config.toml
d_expert = 128
lr_router = 0.000985
head_dim = 64
rope_fraction = 1.0
attn_scale = 0.125
tie_word_embeddings = false
beta1 = 0.95
beta2 = 0.99
train_tokens = 431700000
max_steps = 6588
Below are experts of layer 4 (counted from 0) of a mixture-of-experts language model. Rows are named router (the router's row for the expert), gate (a neuron's input weights, with its number), up (a neuron's input weights, with its number), down (a neuron's output weights, with its number) and show model dimensions 0-127. Each number is 128 + 32 x the weight over its row's rms, rounded and kept within 0 to 255. Numbers have three digits each.
Before each expert's rows: a language model's description of what the expert responds to. This comes from a sample of Wikipedia text that the model never trained on.

# expert 0
It responds to: Country, city and region names and their endings, such as United States, New York, Finland, Auckland, and words like city, island.
router:073147101167109211127124128184125168163148124128118122071161063073123170126083169096136149104150143134104173145088084110189051132154123107083185158092087136164132106145124167127151186138148127140089118094103131097132174089111087184106167156072112100091138121105073142156141140096093128206155102170114116139085141106124135145171151145150133115061182143152156122113117132140101158118099
gate1:166153154155121115132123127168088129121115117135172129140124131086194120094108162132159165156162085139138114118111090082154132088187119115101114086143159174118140097135146149131111073185121130126133073080139107100133127131153073119161209160096125132110099184104135203069115142170073041145192104108109153123183120082109174096147199115098095093080094133128115128148107162116152086103176
up1:096183085093163138088147137113138133119093109191201134107111115143189086101169132137195127215109156139098121160132117131092150135149100129143133075141104147093185137164145089131116125122138155120165157119155129134164121169135100121116154145053107113136110160167099064156146098079121147143138104128085142107161138089169089077126180103084110178104119147184159124075102073169090204147151
down1:085126117162082117168107105125150119086147141102147178124155068138185148105102099179100146127119193094117151142161145153125077076148092163138135136134154107063096130142186099143109147102139130125149069100164111103099133104100097120083070185141099138107173201050089110129089115105079070151139105132079138160115119113119115100120100204170145140171101064140170139133124154157113086075136
gate2:130131129181144094147130137166051069149032105172118125155108189121132122164116094142134167124146167114107088125126157107060132116169133176133165130158158099067150155109113132120198098175098152093153198069132076132126090085130148134118182180148102083121103109113123202160108143112151124100120057135132136159164114121141141130108138144117148159142104122125188116140063164126093070138130
up2:062151083103103171120182133148093157131183129150122137092091127125170114131159115124105175131139168168105168142194114112132135118103114144180098105090183135108136149126198124161141069153157118162108132151125087116194099117133077126086156111089125166137144131186061070106133127112159114115148080157092098111097052112110134092161126099127097152125089122157130151131140214202112136182172
down2:100129147146065084147153185157077075153147146081126093148134180159123150148116054159116147084162135114068176123153149102065092108155086116117067123182173072123101149155126146171109076159069119139066077131134107149183105106190178113170103147133119098105103130147109116173126143111148125146173133174126154141144107134175138165166091146129129148112058131157167096112072116106119146135110
gate3:105160127137110127111101107117164095118146175126129105126098151123063131136144174095131106122117141122089054185144109130121166131096119112136132191127107166091167168054152130142143145176144106178087170136129169151126153089160208158160129111097101136135192135114146138158195038108136074091119180150197157176077140153099117108109179117137125145088083150132162057094118107113160145114131
up3:157176098114156168139103132102126111155122069155118150115176069085207116116086147120175157163107171166103172114130110139142118107079185134095155095182108156208098112090129115119108071081088152122154145104120129156151117138107120121107142121153117135083074121046164151068120113089140068171166118101108153167157114117160156135150086131117090139165126191129138100159145081076093123098179
down3:117157107180161058141159116150102171124098101090097174143121175137133060145065121161089109244127113127166128093130159130083137140161130150126104086156109111102093178159156124132124146125116135185156163170167130115166091063094117144090115088148138148120145152155166144152171172149112082053137090080134106117128092134090154140185134111138133150121157157114173178108106138135188174161130
gate4:138122123108155108125161201141113141145083085186148062125120127137112175099154163097140130107120173129156126159119094156157163144100086137123153090132103128204144142138158203145129112133137145092170174194157099157124083160190134156117095122075094128086153162121080102109129198186122178110108079072102157121137169164128111098097115106143116125161071171123103120163054088141132184136110
up4:109119090156160183104125145112126177143179114139097127186164156132143101167096159108136112100081082111169170132173152150111110173149061122165095103066116129126162109171140126157105142101127114073171127094083079192084174159134132129131144137092133102128120135150122126093093131082143180159115146077175160166180186116086129109170140098129137087134181129116137167118086125046079188122078
down4:095120138126120125146126135157052120035090124158185144109093128192107185127129131135148120160090202119097121123082130151145115107094188135126099123142098090152114168156141181134126174158161111081168073146146170141193110157071090114125104063098170095124114174072079149105167149147124166132124177143166145114122110185140152119111110118108113145165136142094140064143163140089096185160125
gate5:100141160156114094130114156115109116105152161135150132147143081152089090071195081074119097178105089123168097142128178131104221135193078123146163036150076137082137145182107127134118113148110118089151129088155073131135114133100122076099165153129166098199100182092150073158097140113117128141094167164155123129133122153131080133143139166117113179124153141123102131049119156127086112138141
up5:121183107075114003135122105156104162126136150136165124067092158127132131097116182202164125133089134148187128125160074135180102090110088142113112067145136116151139082127174147171164022139107132119155085177128144103156127112124089156198119130122155133144138123112073082076123136118116133131117072123099121132145094112108153114102127138155060122123172092138108148114088136159107105152138
down5:067157147152109135209114127102188127172138177136125131143125175138136092094121147181136108135102124089147170142159160110132097041135162149114126124166160110119087100146179141134189203087096133127131078109187167167179135125142125151109151138184103071166123119126129133133121129164106131109145065167108094151123054093132116136118098198099068083113117109127107133166109116109171057162130
gate6:126109082105084158125099132058115106142199081131128177200108124149176106119145137138118163117150131119093160140140154113151133137108112109094170159088169131187155072109157081150126164178186119115100152096144084075120147134120089150099101128132091142086141106115088077128064149102127138109068164137175180135123148073034062137141076131139139155137139119085130170153155168108107159132092
up6:128171136127153103165145135131123037023101158096139101159173130144131150118158106150126153160141119069172144147165132160117079080200115056163139126087096125098081119124073110097133153130123147163106112113085089133164094137098134091090087156070148119094168118089169147126125116038084127107065131110100132110115150152153125145100166170138171095114094128164155124103117126118092110094179
down6:133141176156096119123150124152117086063136117140151114144174120110108171139131127132093126136117141168134162185106061136112090142163113142142154130080096157095078108171126129129210124089158184098112082148141120134084020130122102109121145113127133155082125195152137105200122126091068167076093144103127175148073192109183118131098135122195136073145106159136117120124141116127156111064103
gate7:113087119153100130160108102124152145132155167133097132121139086098142113091135126103144166095122067085062131098120104132183065191102148097043077154076116101116132110133150135092132164175097131165134167141131178075086120126127090059137100125144113151124100101122109116158091155093126120102217122096116197091097208102106089120134111130161138123141074109167072120108140168137137127199131
up7:201102145094147117153141152110169162149089143090061130116119162153123126160121142090164126139132177123126168181079113136181130046170170115155174137110170117179112096152111086114129162144105128168207085109087174110150101167144161175138120201118103102063105106109172106143092113155114136116107160167121105196154037157135169143148122117153109124125127148124187151140122128152147084128151
down7:093135100169152141138134196113073144068104127117152073133146132098080181113111149156137215122075127158163134108147158142138109147186148132172121147094169148146081141175067107114162116111143157116157119134192139145135101107116145152165094131124089137099130086157110114118141156047163120173077148108192170143190134155148053184097117102125165173092142109144144153091071099144153151098133
gate8:122099172150142187163122144161127190170147119126096146105115071134114126127093059197131080136074122149095149050160137159099073050127145111158123124114081111148103140239098148157116119134128126171098139121132120094119133106081112175125144125101128154138156149110198107149141136135120098126149155104094152085069132119144082130154169112111119119126123121144127145083111055151166204149181
up8:181106133124093134176133195081153054120156070118124081160131133150130131066125125122169143125139087170100121167107176115132160155114119139110172197142094143103137120114132096205144073099120118199140183111145137140137131166113137112129134122146094094144065131080112115100201112128146115132155146153168063154133182115142114128119142155148184139061159151094123100164195142089132080127190
down8:210076100155089129086132170091102137134169151095130110136101128194094142116125183148074099123109134128127163156128098094220146145180154124101143108168101164131123062177106098176130090145131165177173134163186103144101138159119069116166117113065093105089089129118113137129128138145163145120201131140171143164080116140126145168160147127146158096112119137081133074099124081106101087167090
gate9:076099142133110140118093082131154188104173104106194097136099059090096155151147146111142116084166087091134112096177152109141171089117189156170206162138094140164050189103074148151186169109112147134126080120136143170117131152125156125116128128183173114120131145147143100153136182115136093093163113078145121128140167189200121155172152101147119117085096137120147093086125126133092118166131
up9:099111171140150128145104172169101168148112125136156099166088097117071130096125132165161119154183123153144144111111137100140135116121109153169111056130203151139144134119133182121096079112140150157171107039097127167195141103035136152122127133135184122137074187180079129102125162145121116153163082094159140105046127162146121144160102124126108178119120064167170137122139106101168172098130
down9:120105092117136130149137181132150146119091107076117086117089150121111148076160110154132073146106129115165172131162134112170093122164160159151101138158126172186149126066139140066109146134108142070196104125118180127126149173120090163117116158144144118102094099144162137126034104140166110056101164148157155108096084189155111162127134095119144089150091129107138155047130091088135199200117
gate10:073129205150086161150123150123065134158129112079147118098146086156167130139078098136145151119127082172117138113143094119079125111195126094163122186137125112109139105093082129102119136089107168121184111071130121127132174195105085091172159156158110123123077062176104116098083151081138155098180110120170142155105133065133118138124102068167124186139082110082143147143136114097082175107163
up10:117085071114106102106140072183141096104115155132144092171148211108167136136095095126106147160133158100168147106104117165170123158097119184090132112126125093115148080165134114138068141146135147148121155145168111099128122116115177175082130093090146127154073171115116143114170183153102140105115062071187216115161153129119166158081171116161138165106088146149127123153087106173187156069102
down10:166112174189093173130049142106149161117159141127101142084129141154139115055136074116170128164170121125144157157089147134144147108114153139121152155139110108144169149166187095149099161131187182211130118095090152118128069121131161118137139132179072147133132141064096103112139156168117145120145107091120175076131173143142149145108016128105114106129133145129104178131179098064120141089152
gate11:148135130076092101090142150140100149122056194069106183102113132149174103186167159128124099142100149076093147110150107128106135103110118200147059123137135140091160087122117165137140140162138171088161061166146160185077169153116087122126136103112119143105153158163107119139161111167078127111119104111081083111135139045113123099061197084131180141087133151122139152096106072111126113127126
up11:153062164125133126070131143126142108137146124151127130122121121130151115118132140104122131118130144099108157157121137132156138118096156094113112131169154201127142086142111133062137134097134119089047150132158146091118165198142159149129149172134146061092089159053066118090087099113107058113193114124095160115143176214153146124124112102114109155068132130103086153161136192035087080131109
down11:150089111104066098140137102119129105161109144113178197143103100150075070174130072153140136125143198152122099182078121153114025122115093088100168112153088131158101111162131074118115120130127177180099108168165147126139130109152143161120097146131115124136198139120119157129137123151133101114149097140133112041103093207158170150136097148111105083144132149151142107157179082160088165154076
gate12:122151143110109140079155072119166086143142167108107089091085163136185123126104128128143161130197143148149150188049138216108052114149199125137076127093121134158153138153148157129171119105140131219098133141153131117115136184159128104116112120118158164094124146126139114152156166087150039118105096136147136147119083092100142091115154124105162094145139155108117123193158107120125205110088
up12:113102148112153130142108100126119179136096146116060143178156089130137177144156130094101068092105072140160084157155110143122133162133225136117094061172139113103140076155139113102149159159157172154120162097136143101158154158114124122119152108159136120171089082163117061137134100115119065154063174139184135099120088135111127135085148190156036167132128108128168098130115178152103091159160
down12:207115112073080179134159197122138057133142116093181096093127174128098124114116134094138194127192115181136114172115076128107084059121133101094166147115164138123117150132079108137104110142120159149100057118102178107107103119120063125115122084154132112066142174129111144114156174092090161145159101092183142141113114119126121109147104124112136109128120175121093122199123160154124175058104
gate13:169117127135171083122065166155188145089126183144137065154170120132177174085097116162092109128136117139185151173103087080182180147167096123131132139132104131127121096111116141192143146163122116082144082063158137133113159093130093132119128127119153047085147168141128072112130147119105044127146078116163155115160167135102137193175138172159103142148101143155132114110124134129182163065141
up13:098073111125141171103121142061130134151119178133097123052158200168129104159072173154142135144158086084113122106084140065160141156118120145070149164079103122144113172118161180130084152158107136147095110117130129101148098107090130103160074109111093163109114151095146130185139120114153121161133145187143052103108147157082126086166132100086071107075136178058057142114149135150122119122126
down13:120098183113140096111140087158152151220165137122098090114135198110127177149114125114145178140097143139089223144119077142132146095124154060120150099042184162093175129139106124135158142095117137120068138090130129076152159089097109106098115136127061128148099139168144166159111129112135150160154170121138105130133205112114097141179105150117119161102120147128097096166154182200133126133168
gate14:087145101163125137187176146118142141156178127106147149154179077075047128122166144143090144113108087084111117108039101133179104157171136179151130105074121081114103151128098146144153104123094155122060058162056079154129135164135079122180169138148145136094106077123112160142076136116137126163172139113106111114134096173160086050086130121100110154122109148115119161127139091106104098118123
up14:098118143120165120129130146125070188116144125098119137154147167154070157111084093085129173118118112147172110128092107105128173139171107104191137138139119050109105144122047143115173069056150105140089120100112103144127078149145141167075103180092126139146153113115185118126137118068186115140143175125113105209108188164161089128139128160090112193163125132164068148108138136098134084144102
down14:146147119171153123192146141157116151088119151053150143181147112120170131136114174122127149156109193080133089144122215076126099136168130155081127113073106102095114162087138165141166163216107170137112081144084137176094150129161137128097162177144160107147125046125191159147113117131125117109146116115163139170161105129114163154135138129157153093097065064103143102118096064129142105107113
gate15:080076119048165087127104131153122145169105123112129139129139156092100114169089131123109088121097158109096170179146088214142126053158160054133111191130104067135156126139116087139150169171119102075089138109083113148125093099112099104107160080100101137130090087138080133180134137161118095075149089131106129155131167145136070104085187138159140125120097088105135127135135096125042122105124
up15:128128089150141168134099121148125128112127170201147091099178110085102100145178121120109179127116126148102078131112167106159129146117110023135180149114146105142190120107144127102142119076169102105080084131142106118124130114162189138142126156147054096181163179085111141116173131140146151192089194107179092114119141144109096155159159160179191126121135165106132100117170192152098122171154
down15:085136099144202144064109099087063125124132116172111175130119096143114161124144117111106137117078110134126122146151123178114175148174077162091147166114124075137197140194109093151160147145158132061072164117135095214164102124140139125115120110144065087103094110144130110110116168089117089110155162103163142126106139141077101074073167154145178150150053131092093129125156122131090154159099
gate16:123112120160132191126056128114112155160057158166126124129129084135090117122209134133118122155062100129151155131114160106174119110116177082117129141120131114095110118106140168191112149173138118179166136125126151149121174186099114101105114081191111096183074156106161118141200109108112091135115155130078106189091149144109163128157117112118131161111086109188148079128178133159177043099116
up16:085094174154174118158102181134163090132106101151149096113195094120130168133120129110129128075114064155125133116147137078127148106134121102099093091147125093110116120066111076108170125189176142112052133090134153103159143185092199143132125094151131155144120164128170144236118141106107108155138071137110129103081156129114149108135131150111096139125117175098115101111120170130086058193192
down16:149149097154136105103134100131121107081133124148154158123065074113106127166145132147125131037120175125171125100207131117166138091142142125139152135096152173142148148163125145120180147151184103188131163199156103186129084082108117117126137177106149133146081072097204094076133085104145108145082162127142140120120117109104129122200182130176173141141069135105097133135065116126112138103195
gate17:058138146111150170111088132123103138147154117108132112116119131122118128134166176188117105195069128134120123063095100090169183036120121167147184134067071151160084164148137089132140149130122128173159086124200084155116112117094137182128140107093122214122141137083131130124131124135174057099151105118090117139117155172095099092156120140150114144107126108135169219086104146108137139141121
up17:135188113117183134112156185082098096112168091169113107122116142145153134122126083059126166154074145208117136107130164088075106079101081196166116115141142127100106159150144104130089100165093124147098143154137087123144111154082160110093152147066160187150166120138124143089136138074110117104095156101114106143143177134104097086131164119192204108082143104152123160097066177091124096150117
down17:098096062097068131147087081140116115179087139122194097074126129127125134162141126087127131112139156147084083193141109092101178143146084177069139098154158206091102091187143086217190097163092120141169105102172129136168152127127115123074125148096123120130179181111077133141134146098130104133144165132134128131122076169152149161125123178129147105136159118141114144100063077134141116124133
gate18:127095172132083141180129141084104131102132135145160157098063131116132111094132089115163131132117148149089119143100119152137119195137159149149191111152152132170111108144106097092094131156062103175098120104176116127162111091056161143164153115102095116144103168105138084087070096143140147094137139183081114170044159127155124154141178156021146092093168139116157191127139145082129146100166
up18:084127105119113066111132084091141145120143102092127099098000091144179111075107130102137165169148130155170136126121153096189098028144161149149112109140146173172138129117094134078148116154137128101143106162155152085145122118125135168117114094133129121156083164123137129102125161129152090080214144127143170151166151125144121138100104136115155109080106166167114140173134156077133172202093
down18:146127047119155131153130118143164148083059114168111128161167135163139100073112128086099114046117134104127088116135098108134164154103020127116116142202108071105135125094150148176131063117101180115152156089143104126073145139129096148120174155130133170095185107105102118146109093129091102148123154160106127150117182129140136076168124154113104155178155099131103176095122083141096063162153
gate19:170158138077119112106123107149126154079067100100087146176151028144152151141119123072097105120180129091111100098093103073091135118151166082104086125104132141147097126165173152090154173120141093166126084171167166131153152125146141128085191115109099164124139139159104139178168132122167102159080161109110115170116135099113178108124066203098117118105085083156113170084171086152147119163147
up19:114116137094128126189133108144080128153123114110190114091118111159139148157136141104142098098186164059066092155130129156125138147162193084104112113136108148145089055210132127110093144098170100142163164117162214120166195106137153117143185185148076152122112158118114149117178193057123150083113101201117143160141105066131123110091132126143159110140098129088125153127116142132152132148151
down19:107082116160058149066134073127133111144168141161184108158060124099118137194114152088171115155097133103116148132100098116182120076118153108110134101069135119099137139124139145110129134162144191123136118107134117134113156138191176131138090079114105134221108166082117164158189107136111077130121148145096096135106041136117149134155118145096177121118152168088125176149172094119172163182178
gate20:120159103157081129163110179114102081184192150154153127137101118105159137114193149107155170137142080159025152088141113132140100087133114161137167086145162155113150130136182099141153138105151131075104067117092128113158113093128181156118141137196131030131134102094084142121139093101132138105138107132101170125105164152180123128121094117147162111156214133129163059141123116119160084086137
up20:135112145150203085104157133098163115142162076114082139092075135126136112150166101157150096137138139092192139173069101049145123134112149189098117167183179016101131142122097111147161130188112103136138096156188102141102109148118105161130122140123175139135121082142139168162103129085117110096111068073153137109102113093101134146120110114105120136107126126111149180207110150096117186155096
down20:132145131171109145107106111096083101170117118204120123164179096145137134101147119124036124147153077114074150171109135164124140112091161118104135126092167123142143104141202123098141118156162107147167103200159099092135147142112152096118064130174109080120172196145144094167116175154066073148145108164133133089073098121113173079134119175114082081113093098127137154076171108143126086094147
gate21:152161171119135172163184114118148132133141073125254172107100170115102139065116127135136135090175164140101176130132115138116105177143139121124141132137090169183150120131128151130081173169148104152097064147070178112107098118114135183129115141126110156091154130118127165127178165195124153172111131111193130157184144102140169106117118118108195112135160143098158058176139160104121162094118
up21:094152129113150128172142088116182148137118121106136205100117127213177137135155153164108148104099148148133130148088090081128172171121104124104095138151159120104161186137133070098143175147143081155113139194124147108119086082138115116145161095089103129091164122149129144163139177180174134064172104117141200154143151156166123033107167153130062102149098088094098122163072143147125112128108
down21:138071141148151212078125170121128088093119152182154115159169077123114111106133148093144118105163103133158134141099129105148135192079130141090152171145132143142140109132146084187089103154118115021099128058137065105110191142178134109117104085100107172098139146112112072136200115120126167146116163124184146080104142126167094111111167129082146117129105126109156162105091182146154169092137
gate22:129107183136106169180136138164116158083157127146194114093099142096130112123134083131086168126117134125111117145179105157177122183092099066093195150165084132078087175081110135117116088130100104132092132188142122103078140118133042193132125121161073075123133141145142101143188125137102139173121085117094117103109168098196117156134181152115182130142129083089122073096140127092108166137131
up22:105098163113106193193098118123140094059132151094174128117153129140153180138131111159112119132158136145134151148127119123158189178122085111136123179144090145114119152069084127118145132157122075120031122215086130136114125113161108113124119114187093094074082140165164129121136107128120186152066096136106153128103166137194103104193150071103154123189115095126135076113064141137107148131137
down22:180124121124086101161099130129091128083105155126190098133217173147114118123095107122188130065205166182134092149110136092138149145058084134127110117104132093097157115105179102134138096094147102082136147158052146063131164089124140135158120139122134112052125099099104149113162045111172196146116096118100113122128124120113143119088084162125131081140105146095091130121191149114165122149136
gate23:146112110176114131132072089115052163144160162139059114103093150125161105121147173104149119138111080124160159138072108071162097152131156074091152111106105126112133098119106142076162212160163109203094126113113145134090136098138106181169155163047121134062122128101165144131097113156168122100144066141126133102132096148178169182159131127135112162083068118181172146149175130114136123127125
up23:115111083148165125190144167159114117082159109110144138053126145127115127176064071138133094114140136124133176118054071185140112104134109155157131177116104155156114079181130185176177094096085118158150101117069142150119143127120154103132155186146092141091140068063091175101118135143142151103126135094110156078061103140121122137150086131120155167127144175146122118165138105190098091184100
down23:126141147157134144116164113112080141133065128155102155160095133158166114127164103082085126120061104118133098114135132114164106142158133152105140084162154170161168107118102096102146087182136136130152052082119124134100074114088217160183107097172213082166081153123120142109081133113127088119123132107194126167120133128184136117161106186162100149122127136058139095120130154087167120051124
gate24:130154095140178077134105129125147171125091122059153135058125160090172090128167094149110124169106149118116115136102117138165132176151165104129107115139128045201128140110130139051158097074087120143174154088111104178152075138111078137119123142133132171168120115136114112083192143085099161141085142130107130128139160143098091171074127129127172113130085033145157108090066129127071141155123
up24:186125128146110063159110156160152213109146191121181133119142138149123039126164141142068075133127069104114109165216186123132117158117135056133129106150077095159154132090163111062135157151172103102167064066133130152142137155216098116116101113177133110132189152115087098105091121143159142134099158153115111104166122099112113089123130137131091130111137107130134152133129106127111133136139
down24:131120161144217105103114118143085086056158149168119119153109110124130088127141082143108136134092094161142115129159149209125147127107162114163099125140148087107093171106116095138136112094111124122168094114128096152202097140145083066143097132152110135139093074171090090145144107097106095093137133101157127126182167067133128125073136096068127172205122075078078191158098185139116127098134
gate25:102118106190175130121155077145104107113168087033092175126113131126144142113081116149209103121157120094174163147070075117081099129105114153113087122083123140121089168090150154163130087106120074128190197091089084116127126113198162122132110112116132107145116093136096106161108145139182147209175058137132113121135140183144083111130138088117123161110105101117167109125121113174116117117153
up25:146109187169160134161161112128166099103156148075156113181065088124153097090128082122129129097104139112159109151111183206070145119154113080103085136195084150218123069077183099169123120097146110136107096121146158083099117141141113126097102136130106129086199125201141111130106172150125137145132079129125121111146144145125151131145158146174087162130133080153121142131159184173126073159099
down25:153166109130094119136139155121157100139129078086131114145141135087083168050049100119142082143107156204088159061088152130138141149124139129092173087166125092131096121129211149153125085053122144130106109135148096075099096136171126096165128092079124102104129092107077126141150113115174177160119119102133104146145121112142187100056114110095062166128136085103158175116113148143146087109170
gate26:186105135115148088116097141106139163133081120105115166093131094121184107139130081080127218201119132094060137125130117224162141146169125130151097154112079067090100084125125133102096137125169148140112097156089112128108146146137111076143119121151070136129130109177071088170120118151087150155130163134108056101162127140085125159154153093152124175128092160144089140180147175098137182117079
up26:090126128115042085116075117093129089104155150135076147117196122177163119044134130144148105119166112096055111099142081101100127112111147134123148141148152109078145143129130158171149131145098119140120143118153173135123165124100107172097085191159171148070167094056107089120128070148100100157103157145165147089070141143095116132106171175118190171156138165126068070119125122120170143128126
down26:152122157126157149160164124117099147164123146124107116113104129098143170134178105124146145132027084134133134129137139106128152121140159185157144142135144149195111149106122129125159158167124135160158152094137110163154173104199180091096195105074170140078101162137165130133104158099158081116076073111119174150142100175114103097154184088215120060117095101184111102080087142129173094129160
gate27:156126159201174126140104113208146156154142069137157120155149103128109094131149146129147190211059181154075107152111103104122089128131098091168151126146114127192077121140081105072181121124130109120119123081110163121161168072158101112141117127161108119170144119129088150124147113124119102080146129094167161142076134174130126099156149113128080071138138069163167163088119161195096099150093
up27:107045094121148157168111120188123121136089151136171113112125100121104207154162149140129113083159122125146169110208100160195115160147159183208113123085199144155140153147173157112151122158094149177108148101128170129093172104144136131097109097121135066149099120140137083129160125106139100148070117105112144173173122122169115086157050127132132138119146143173151137060091119164144147077141
down27:102107117084132139115100078110135121139101110104078170218075065113114081098139084115120064132097143110126127151146116158165121135160143096148122094167071126170132104074132117073099154190104112104113120085188166119138161160130131130069093117181108132138103091128130143175158019114123086119111145119141171132076164147133150135154107100156058144158156199176156128129132112153158129138106
gate28:146092154192124133147127137076134212136152106151156133142114143151130116139137127178173126149137081132108132099147112140111102127164175179100119174132099156121098160091132147163109209159127177154111184146133165126148125179097108128180100115161091083057078067056110136130085086134123121175182071140135094120089062129140105112128088108136071141154201154117125166102106114129134170136087
up28:113130110116069126061137150134139176150144119112145191123089077138074070122173119096108130103054117147163088148131161067129169110112179152125136112094107085108119179072164128189102187133093160160156073137135086121061125128123146140119200078113157147100093157125158151093080103063154150135082157144150127122163134121098154086117138131091131135156150103123117177118052101130099162101145
down28:104095187069143144112105161071134103102118118167071131123135143196153167161150114141079147189128105141137076119126150032135163180139120146099103154142068090165153095099198076089147107188180073075115165086126110120160120090128066121185135113136107154109118126132081113167124134147172121161126103129149167121123092180147132092172094151112120145119107110106104086078106104131100139144130
gate29:066165091128140159045097090152098029100152109115147145143090102121125178141134047098144076104099108154114145171101074097161109103116136164086145160157071089160126082183168092066089118134108115184111157124107174121120174186077123184103165146122148156101086124127133182128110150102151132173132124106143159140135149162129103098167152132092172134153115121148116088139110163131121142135096
up29:147168090102134127091065170102120143134157109129141103128130123091093137158176089077154148158177133137157128124126134183109136124126119154075127097165110125156105190104076106196154123117172136142078153175178106141119107119135143129182141096147148066116201123122135137171077104075146145159160145156118109094159168149126112139151122101143067125155167098142071129133111184089127106067010
down29:129103121040144055112128084117105115128091052128085098132120123108139136096212136120107090174058129213108120155136135133138146127131146122158127146064123107187177132119144134117144175168150132137106137175099086074144092117164072132084084110138134182102112073173129123101110154120152116107183114069101123105201153139125149081091127136106108121115105128187109074132136092140129106139157
gate30:139122130107092081171069135080125133152111113089086101100108136095094127126145147100195167110112068055152146155083142095088115147082141194134153171097185155086105092148038136131138158140138127166144156109155133114134103152104178158100133141139151171056100130080150105126116112100141137107110087191103160158135139133122085159118077154178134093126110123091169164151195145130137078083174
up30:094164160154165162180129173130141087161160129082120096160127128114097113057125142104097129119171132096146096132168160119085183145128157131103104159089156114152110123117209151091062134127109122179144124114223116105089125104119205116187118139143163160127072157101101102151145078113148098169145149107127143140142152160098146094060111109092120211129183159132118104115059133148143162156122
down30:121100103147141182141147120157075177110184106068116119156151119103111123119124142128147115102115160148110123052144094144129129101151114102146041138099127132146148143144112121155189125116136175148127160064123132151126129141087118159090115160184181144122106097158162200127106146153136123126118079103067167111063141100087230111152119136182130119106117121195144117117123024119186126124157
gate31:042078126150133112162157164126134102127148115120149090088179139171109115155148126151106130137172098160147086127068141113085097111088149125100130126184091152122139149081134197088099100157046161153164134115131116102128101125123175170164177149104101082036129116078111121168154099098121084161152083117097151135129090138133192078163117155162125143097112125149125101105090090154107111045104
up31:157129136129124150134115138099115112092161124091086159068049129126134074147139139157080066174073126087135118141170082159167097132084114079113131110136134170188117123104161117148094189131148088127131102159108148193159115122091063121165149121131131140171167132122123127132184189172141106107141089132097081097086098174126171154147126054177107074150115114069091126163116165099109121147072
down31:161148191127140122127103165174202193161151132075110098114100130137108117188120112102134119094137159164137153066143104109096092152163133145111119169144132145113094156120102130176122116130120137144064097086112149118126191107108099153064143149129179169133096129180146080124125183105170140152091169212141161111100160147075119146144172130130130217132084110089161082179137099161173122118094
gate32:097063120157111111121139048155093195149131114113108199030143094087126120157104108172118156109088088157106190104104116079128090096136042108137147099144075140162125180120141159201099150125108128168120108161180100125130095132110099134125147157135143185180120153101107130132139142149077055170131114117139109152128085161129122092144143147110154106071162126114134138110069125094094116125150
up32:132147121141104100086144101133109197150131126064109128091122091125123100099138125139132113087146140147083086144092127077162150099108091120137138142146163148145085125073175134152147118153154085159083142182182081109140046136129115154057136234118142211149108144097111121122147164138154074138145113141146127106106080109158121136112108130132143081121161166153146158097092191108115171074216
down32:142067141103090152126141190143139054126126148185114143113117147159113157139086108137136148133172195151196140125101115121044167097141146116114065137128112135101110087117132126111099135169122155106123181094159158169157133139185047132120109193110116114074088166164116138111122132159150101177155117167113111155113075189189161111123148146130045149115175150156155122151168105135089102158104
gate33:173099135106134131088120126119150112107178127131069107144102147166160120195106096141095129131133065182153175141115181191085082124145161077129154114166078123145102138094124138093115152181168124106091096139148141081100104140180129147155115131128138116093170183092043075138097139141107061162141126123099148111175088093058111172059159116160131107119177087129111119190131086121143128105142
up33:152134114100109120118123089124141127127149132225144104044102130026061110076127108106139186080125124144075077097166122085141095173062109167102165186123122150138112116114171109078066137112136096069155154107133150100081099132155111172175153126108117160108141174136183130155180101131158161151129131109109084150161147138117168101124093141118164122144146112137122097138096109141121163164176
down33:155119072116133124162163096075141160121089101130154117163128092169182062098156125166161137107083169134151128090145123120134131104167123158079080102091194127146136109143082158187145099108121182095145163078177162138128107110125147162147077134188092148190126118118176073138146178100138120090109179122186119182108141166163142138112115111154067154101137168206184099143139123128125097125091
gate34:134152106128169140132089087194075146160129109152100101103133086174108113114101171106127190121122080131136106097058108127147131093092135140102104114103123125101110161182149090160173177130136140118155075134145082120128124193122143150140081071165142116075170093140177147121125144122127116111177078119089044076132118154195122177106113121160069092087105142068118173150099175092122145089165
up34:105113125111096131071202141099176147123106156165109160132109149027125172142131116121141127111149143087174078104148115104150148190110154116144197138117129087147161132078162112171121099039143164169132134158106142144142148086109147135154126144127170180169096127130112168101113076164084088106075134172084144089121160128069087112083122174113134120160101091186168088120118166149112174135114
down34:118189131154149111164110100122135139106076124159123127180103071192112135112151127164067109166121101125144115097123082150166135103160093144137146158064177119145179172149166130099168115101127151205159156119154112113113172122155183128140057119122132174127172130135141147164113130150139046114087121111184078149124219108098137069150163113150168192132090154151124156130090107134080144098153
gate35:145152179102150114126088156093100126150175164165146140088127179102110140145140137114178155151116024076146148148116109183122145121134169118136129198096108135085099132093152146157084152090121136172134202096098085133117068145147159080163095140136165098102115100106115093167154134104093119116159136071139125108144139118126134137163046159149133207150184105114081147143151093056155167114147
up35:116102132098098128154128142135164114195145149059060130134111161136107139150142103178120185119156115192108142148150080114132130130165085164155085142145154102161130119197090126164090112085135083117162084141146121145088102113087105081132088101173103169115098128143138110154088130095149103179129157112141081138099174145130088141146078117091191128089172123152107151046166162107116226160162
down35:159110131090118186101088178130094134139165125113171104120121128090079181168136099182097149145073105214108116096201119134144087139151141097100162087091152109154116152128092173154130146092116094125125139143161146144159091064134125125113077104105119112081145115193151076148165151117084173129178132123110145108077091116146122107182154122141136099078173127119136089069126103124185184147201
gate36:118119090118138109145117127181068142138132177145072164176139041106140134145116139041127174145113088138137135132136109131122103112210197092134175120152176153191170076057103171130189133116206136117094112104116130146106126146144113122114112114140171133184157156086210131177131115139106148136211132117148129111126107113111157144117126154170108140121114171125153126148146162128119121135064
up36:126115168084136129129121090129125089160079096105119077134094175191101158132105129113134102151132130121189185119157143129108172111093138121183118164105118128056094133192127097138095121185203172148119171164151125132107132118114135103145110153145098184100092069128117126169079152184125098150111170163110147151078142189068158136112141126096169043133153104081117124159155092110190146083138
down36:138172152117118174153106140136147119093188110149111151065140079088089143125082081111108116093158112139132062198118083184130164120078140082129136161133127129168130126123174107152136068072129122110119107159141105159170158079131128184135186122162159095060124121125119066148120128136152151135127121149057138116163174142159200131114117125096167198125102038139084122153092100158141134116124